{"n_layer": 12, "d_model": 96, "n_experts": 96, "experts_per_token": 2, "d_expert": 64, "d_shared_expert": 0, "activation": "swiglu", "moe_layers": [1, 3, 5, 7, 9, 11], "n_empty_slots": 12, "router_score": "sigmoid", "normalize_top_k": true, "routed_scale": 1.0, "balance_loss": 0.00617, "balance_bias": false, "router_noise": 0.1, "init_std_router": 0.0224, "lr_router": 0.00108, "vocab_size": 8519, "norm": "rmsnorm", "norm_eps": 1e-05, "tie_embeddings": true, "optimizer": "muon_variant", "lr": 0.00478, "beta1": 0.9, "grad_clip": 1.0, "batch_tokens": [65536, 131072, 196608], "seq_len": 768, "train_tokens": 640200000, "steps": 5108, "dataset": "wikipedia_en"}
Below are experts of layer 3 (counted from 0) of a mixture-of-experts language model. Rows are named router (the router's row for the expert), gate (a neuron's input weights, with its number), up (a neuron's input weights, with its number) and show model dimensions 0-95. Each number is 128 + 24 x the weight over its row's rms, rounded and kept within 0 to 255. Numbers have three digits each.
After each expert's rows: "mostly gets" lists some tokens that are sent to it at least half of the time. This comes from a sample of Wikipedia text that the model never trained on.

# expert 54
router:093138132120144119159096106130121135154184085117172103127097129148145110145122105147102097146059108119134123131120149144127108131131149090093129110117113065109137153108098136111124141121110102109160119159177137130137101125158080124099132129120132114082102099087164123103141113152152124146
gate7:105139111143149102144109118132118120115151143114201101087123111138115137138127113139102105142101145123100115141109124184130095120167106127124130191178110090134159132134113129112118086099140085091125150142129139124116110113191110165136141099098118103099121143146142157130141112162153164137
up7:134117125118107119097127095117126070113115147120127101066129160157154162145159134111151141135177133137123150142110121130159114166095145120111091101116079148143119143174162133137095137162085105106117128127095141110133129091116097125081119126134137110138118156162172117151076130145146117109
mostly gets: "ic", "ex", "c", "p", "kn", "ock"

# expert 79
router:166119113124123101162087131142155126181142083078137084141095123165139090113103126149106103124100109131132149146131161135119142136149152123097153099119106138113115154084123129139145099118149111130115086113084167143091150169100096128110112136126163106103152102095119125133106101133162159124
gate0:177141125119109115117158128105126148138159133101091088174140164156134153057177141159108076148115103099096127128114109121131129097130137176129157107159140083126137155101126151141107130098142076125134133153094125114093145147116151106113140111128133157168142124134129114119153147132159132120
up0:155133143141124135108120135099072123105138135146138129115108141132101097199074170125132118107180147096134157140119100104131134164112115123116071144134107149128157111147151149125139150073123082105162161107120163154174102143134135141138116113125119175115137139111110126147132109135147110100
mostly gets: "his ", "new ", "large ", "small ", "another ", "former "

# expert 5
router:144133116172120145121133108121138139132146094131121111140094169148113121139114118172101109118106093161098119148096165097167182165141147120093134109145096154109097162124108137149138128126137084119113095129127147144108138148181091138093095159111127147088141085121130102143128109137158092166
gate3:147130072126146107120089121138119208137107092120107131145146132124092147119101145154085106090140087133095165127131132131138178152147113152119115093180131133131130114127134125125149120122107162167137156105119132104161125151130107137065112142176137113090131125116141099141156156119121140117
up3:116160133164072122194163126114107119131114124157111133097136147142147123110113142143167171122131141112099125078113177125102168127094148197134127117146151102139095140125100140142108120126165115152132091132144130102118136126087108098100136083111104160124129106101130129120135095158132145126
mostly gets: "held ", "attended ", "ained ", "ted ", "taken ", "described "

# expert 24
router:104142117174134086130106101128143133159141116127096073128116130147108079137128107191116119124086112105125092129100171155147173168155149094101119123096092137135112111107118146121118116155116122103096115092157071116100155112161106136137142134111121131139124096122169155141134107115121141141
gate3:099167113123114141164132128130139127125127146137118095097084112123127102108108158128120133166107149124127084155140123147157164174120132092123105135135113160112090126113140111158158076100210128142135103090129136146086124135136111153127134108150101126127082126149153129125194133137132108159
up3:074137140189173149087138114157083097103120154072147148141132117148184143120139134128175094103095126099102116149105151111143137121129135131131102099119110153155161096140114111127140113111141118171137154116095141160132157110090088127134118174138107145139132117116118108132135108128111137154
mostly gets: "sh", "ash", "ub", "sk", "og", "off"

# expert 0
router:118128138180100116113095091166126136156109124116159121139087139142110090085140129129102107127093145105131102124125158111114167203140142147125126132143105088101139112108114146128144119105138123116130108101122128125102110190119122177104096121094142107134166124129162137158180104108114101138
gate4:106109165145140111133131183114105126156102123157154096139084109109141132136185166153140137159095155140107138138120124102155082135141131136192116107104145125113173123103127133139152118112144095150159119130123145153130112136147135166206120119144117147103121096096121157130116103093133120111
up4:137161086128135138131127146124141120083164098173136161115124142143154134142115143144116122145134083145074137132123104147105139104082182084141124180095126132191177122103098122119098153142125130095159153135101137141145147123122112112098109112122122155125154125140133114130104112151113143071
mostly gets: "it", "u", "ut", "His ", "whose ", "itt"

# expert 72
router:102095169169127143103137107147100139171128102105128089153102123128106110087130117121142087131094103122104148134138143147126153145154143109117178087077080133094129145130141144154121115129136121116165120157107135113118127141116091117140133177118161126126116096091118127147172101103121069108
gate0:158083162155151118125148122120146134157157121138154118169134105160132166101099154153145123151079126126131146133133129126114095109109119113077120121120121155088107113075113164149136133128154116106118072128106121125113145122097125108161150134123105117150103069113162131099142113121090166078
up0:128108081091116107131082140147131144114156155131138131130117125119119145111100152136153158080106116118172127142123112121103130144114132101104141134165109093150086115146089106179126140117106169111154171140136129098201155121126109111103098088160117113121136140139141116152126118175106144169
mostly gets: "de ", "é", "San ", "é ", "La ", "do "

# expert 18
router:106076138170107130149136121170123130143160133095178097140118180127115129081147157170124114145080099127126154123084143107119131145145141092124155129100103162147123136132108149151138082084152118102099122125186119095127100131136125139136116142145111101127105137086135118159132094131144111114
gate4:142095099151133139125116109141142105143172103078111140135121157103130107141126141143121164115092133138147226138132124142139136120137122114107101097125100109141134136131167159153101141101130100150112171153135154135129129160127145164112096093114089134123140143148130082124143105166188108136
up4:125144152100098075137187122123112119150083115186151116109176113107139137151141144108163164138139120138101148100072147148119107125144153135125138127127155136166108124096121149126121140155144129134128118119157128131178119137144115140148149185128155171135115120164125161165158112091159119130
mostly gets: "on", "e", "em", "ony ", "ge", "ode"

# expert 21
router:138150105169121087097125106197126173167167106142150128095111153154151127127163177152078108129097135138106137102100174150126142135132163112116115114107101136127116115119142168115126096135162098101122155155143131146110142143146118163132088124094127143114157119111122117149126107107153106095
gate4:122132124128114120121122110136116118164133103156137118155184105121160085140130139137113105132098118110157156137090146145131136157077117114128174147162132120110125072103119160133148104141141076138117148143128107103056130122159159113126128119107164160141091119123103118185103105091115127103
up4:091133100170129150124171140135096174148153155139147176126126141119084100154159121153097140131130134127143120115123171127096151156125122107093127133147118129098140131125127147115169085102148155129143117159112154114109171155140153121151077104112142150145110127124106119068074129117170125114
mostly gets: "==", "career", "also", "|---|---|---|---|---|---|", "|", "|---|---|---|---|---|"

# expert 46
router:116133135143096116149118100182117136153107070114119101135114174173142096108096115193072121114095099113142132155123103158103126156141128103123142100104113100137137141078145117146091104135126084130108123114138124126143098152114081131139155120093132135093138138094161137132126121134108136104
gate3:179133134132115110125112136100119133115144100143120129091086143158120135146130103120103113104062122182138134152128089125113139123098141142107114115151129136117182150126167122195144119139143099110127087148157125182127099173141100139127107120125137111145173125168089116133123138124139103092
up3:189153127097085096150124139141086093161125154156171139145134113122124143190139114121078152125159148125083111155093107146116101147131136120127153179081158142143129114138144148110102116133121089111123138130123144161117147126137096134158133115144147150097148116143129102171146093154125132144
mostly gets: "pl", "str", "fl", "gr", "f", "tr"

# expert 34
router:162109128132146131130134130151100141166116139108130084108113157142109101159119113160102073126110154155099118143087142096128106163176162082111104101078098126106127146100106129136073100115118119140145106159111135134119080178128096134123140154097174108128107122108132129123125099135121133107
gate4:108104093136094104110082146131133100133186123098110083123096100097131146142092164133129135119125144115139109152083107129130103136139150145086127124151105153119171123142126165115147102085115138111107093117121108125155100153150157130150113160165123102141108133115147106070097093098127160117
up4:137139117100123115149122124107143113133122124118121043127138129102146144147138125091080160129153135108133155175118197176122095138107138124155098135136100093139172159151117128180112116122133127117151120094113138157110162157118104119135148168146141161095139116153122115112132168118140103155
mostly gets: "/", "\\", "sq ", "km ", "km", "mm "

# expert 69
router:161113127145091128148128044164138127136146084125119106107117159138107126138129137155100119157096134128156126128091143108128138133132123129110134098128109103137098146098109144140111135107117140137105133153145145139128103110120128139118139181089151098068113074086154084096126079159131097141
gate0:125133138095076101136145151109108117142108142128087104119130149139087079137156138110124124120136126142142153182110164161116155134155087167115169152154105107098132169123130136108119167134138128097125104152124122082100137159110140134152139131143131076108103123139117114109182120123190136117
up0:130098138123085128160159183114144107096135099126127118104180146152113120166152099139116137108162067152142123151123157102144122125173082104119152102094115134110145116128142171121105080120132148121133138099099117112151156152140107143156148094153169126146128148107100116143104125093112096131
mostly gets: "with ", "including ", "included ", "like ", "include ", "against "

# expert 82
router:119085134141109077131113086158137132151133092139125089153103135135151114100108125171124116146097099139144154148113155125140140125146149128091140123113103123146120142098152130140134086087122129096101143126110090140117147152185111112102087138113130137125131070098160129152120089092157069138
gate0:127178079136120084133094106104124165152112170123090148131141131112154122158146173154107112109114146118125093107104131129130130171144153116117124080114171163105118131101101146123169137117130144124085112134146172151130152156120154141137158163151100159115136153129137096110111116122133182150
up0:129077139129110115116113111112108098140121152133131147118121117110153157128102158080121086164161148130166111144116091106115133123100162087175101143162128113119122116123096083119086153113114134094178145090142127132152134123178111139103173130093110137133113115090154123078120146126124138104
mostly gets: "for ", "during ", "in ", "at ", "For ", "At "

# expert 83
router:154094134156122136118135118156098134172145105122139129136097159152115117130110122187107135157094110111157149104118162129098168166153135136126147053155097113156140167122135158117140101099136127109107110111108104123139080133141131159136086156092151162143137143121109095126136121118125075121
gate0:158106140103090086122123169145075157167115120115147128083119115126108135119132172155118134087140144131106137180166131132097103136069162106141142145130087140121137092092140083138089160157106124111086101121147134121126126143120127132122100119135136145126114099115147095136104178123121141109
up0:131119081146127083140135157155150107128145141058137135131101120155135159118158137111169152137114103165102115136118094120131106093172137127142139101058180129121144135110128139114150120072148151166118178126115118112150133095118144077154123110106116116098132158136135126130144148110116127135
mostly gets: "of ", "Of ", "between ", "surrounding ", "Among ", "around "

# expert 4
router:112135132152139112103086121181129134130125120103106097110073138117146142107098111164110118152103124097136111134095128133153179157124117108116168059108121113163156088114144170139146114113169123118146081114120117137105138152160131090149111147106127161108135142129193130133141108136126139131
gate4:169115158126133106133113172140152132104160114140141092107166106083088143114157132077148138122160120156130145131095141132121113095128139149136133106111100120084166145153124126157111173154074150119142098158144115155110116116118128112153132100068103159123108119113130090138149122163166140115
up4:115094084099137119165143130119124120123171132098126084134118127099184151103157110146124114124134113148143167134089110188142136166123111086118150108149113157091138108178119128177129135137130173123132142136103121118116088143071102097173143111149109118121156109138133119136111153149129136131
mostly gets: "ad", "ed", "ag", "ab", "ay", "s"

# expert 40
router:149124116145115120122148124146151123146132088103126116141091149140146124142104086130082110142081118148132123128124158114111144154158129125099138070118111113110140137105099133146124110084185081121128121155134106122085154181130067123089121181102164114109135112123140132158112090123150107140
gate5:126175107126083127160117090128095131102129115108168133093132130127133096117102171109124094146155175123129142097131176108171062112147075103136161102163141158148136138134104124130139156108156104114108154109118121174127121147135133119123122141099129132123142110096132088127095107164137115107
up5:159138138083173118110142141126088148117117092198141152138140164118177125140127098126082101103136122118079136131121130137148126116075123132135169107111129117121095101097100137088109115159149117141078152133148134160155138112101133120161138169134127129154167101138134092144123142140155124118
mostly gets: "known ", "built ", "established ", "developed ", "founded ", "common "

# expert 48
router:143119121161105085108147114142100148174129119118147124101094140126106109132136142153126142145099124124110157088106197120118169148144155115085155091100107172102105135085114139139132120130122153092112105145142156126137087126100074126115090159121146122109170124105134098133155098154104118128
gate2:133111134099090113124107163132124136186152151133114111159090126124087152095160135123149142095116113145132147113095155095112083120198129128111150149120143152116085134103112157140092131156122098108109091155113124120115148141160102131147142148142099118125147145132154120172082140141144101082
up2:100128136110128145167117064140165132114114091120126116137204133133147137112116116114160103112078110110103136110160100167121155140135148154168138126106130127138141089113122126144143117097135110131147167118137084153179166126113158166138145101126166121152105140114143103106171113142110153124
mostly gets: "ang", "ang ", "an ", "An ", "igenous ", "oo "

# expert 92
router:141129127117102103101131153142103133177162113100130105134098131152129078105154150147105134186084110140132124111106138076099163136165139091116159094130121129120103121070158140117101113128141125124124120130102127091092108132101103156124087143115138122123115129071131122150110075107117102141
gate0:121155174104120129105140150138119132122112112125103162092059143100130149164161159141142135127103088107125159140119127131174070110128154155085124123160154162142119130082145129153172102115106083172111164123106111114129113124123132132139126103161123150127135156144129091170147120125108133140
up0:154111144126150107151130103117101137101088091181144125097152152122138145127115092105131160107148118067139114168142183138127121124162108169130106155161144116120125108109129117159143156105127108152106123116112122103106096159086148133130096106148108148129102164124158138147124111126147201127
mostly gets: "American ", "States ", "British ", "South ", "New ", "French "

# expert 14
router:143124132136111076160148152165100163158106096141118116114096141147151094124138177150108095126090116173152138118108142148137128105133126142100177127076093112108129139117109164141103115125135097133140172149145099126150137130122109156140126146137143157068168128099148092152138097159142118134
gate6:146150158124149170143147131177131168121115086117166113126123132122138104146117130139081104132092095187156133121125133116133179087093090125089168110141081143090111130138114144120149079135097118133114157138142081143116147094089131139151164129110107151137116133100135139131116114115123153136
up6:128129105109090121136092160134134144143111116149109117116124165142151125171163125105148088144125133128144157151161117146124101098124175084152113136139197138106112120113142146162141173113144091091130146131097139090134121157103133114182098134106154129173132114136159132152129089152096126102
mostly gets: "le", "th", "ac", "de", "st", "ne"

# expert 57
router:098093133194147122129135093146123127151157107099152115118096161155132099109123113148081093134095118141114099139111167125134170143175151123111109099087117133109127112115099144120101127120120136123143138126129151155121125141163108134119126168045147118111111108122140132151117059127110117112
gate2:101101153115123115190139095146108113109133093117098129163114092115112169128134135155088109148113085164096086158153160120148125123183129114093121105114144116152125134142126130135160159103136110160180143096082161131129135104163159125118127121136117100154108105104158099130131119151149110129
up2:145101149153144140153134150130167132152107123120129119141109101092108140159116110184131135069112142165117128132149155119171144140106112114190171157148140072142131142123117166089117155153131119120091128096115127143105163108153134131153131137122158139094143199133150092120125136138128113124
mostly gets: "= ", "=", "episode ", "points ", "==== ", "episodes "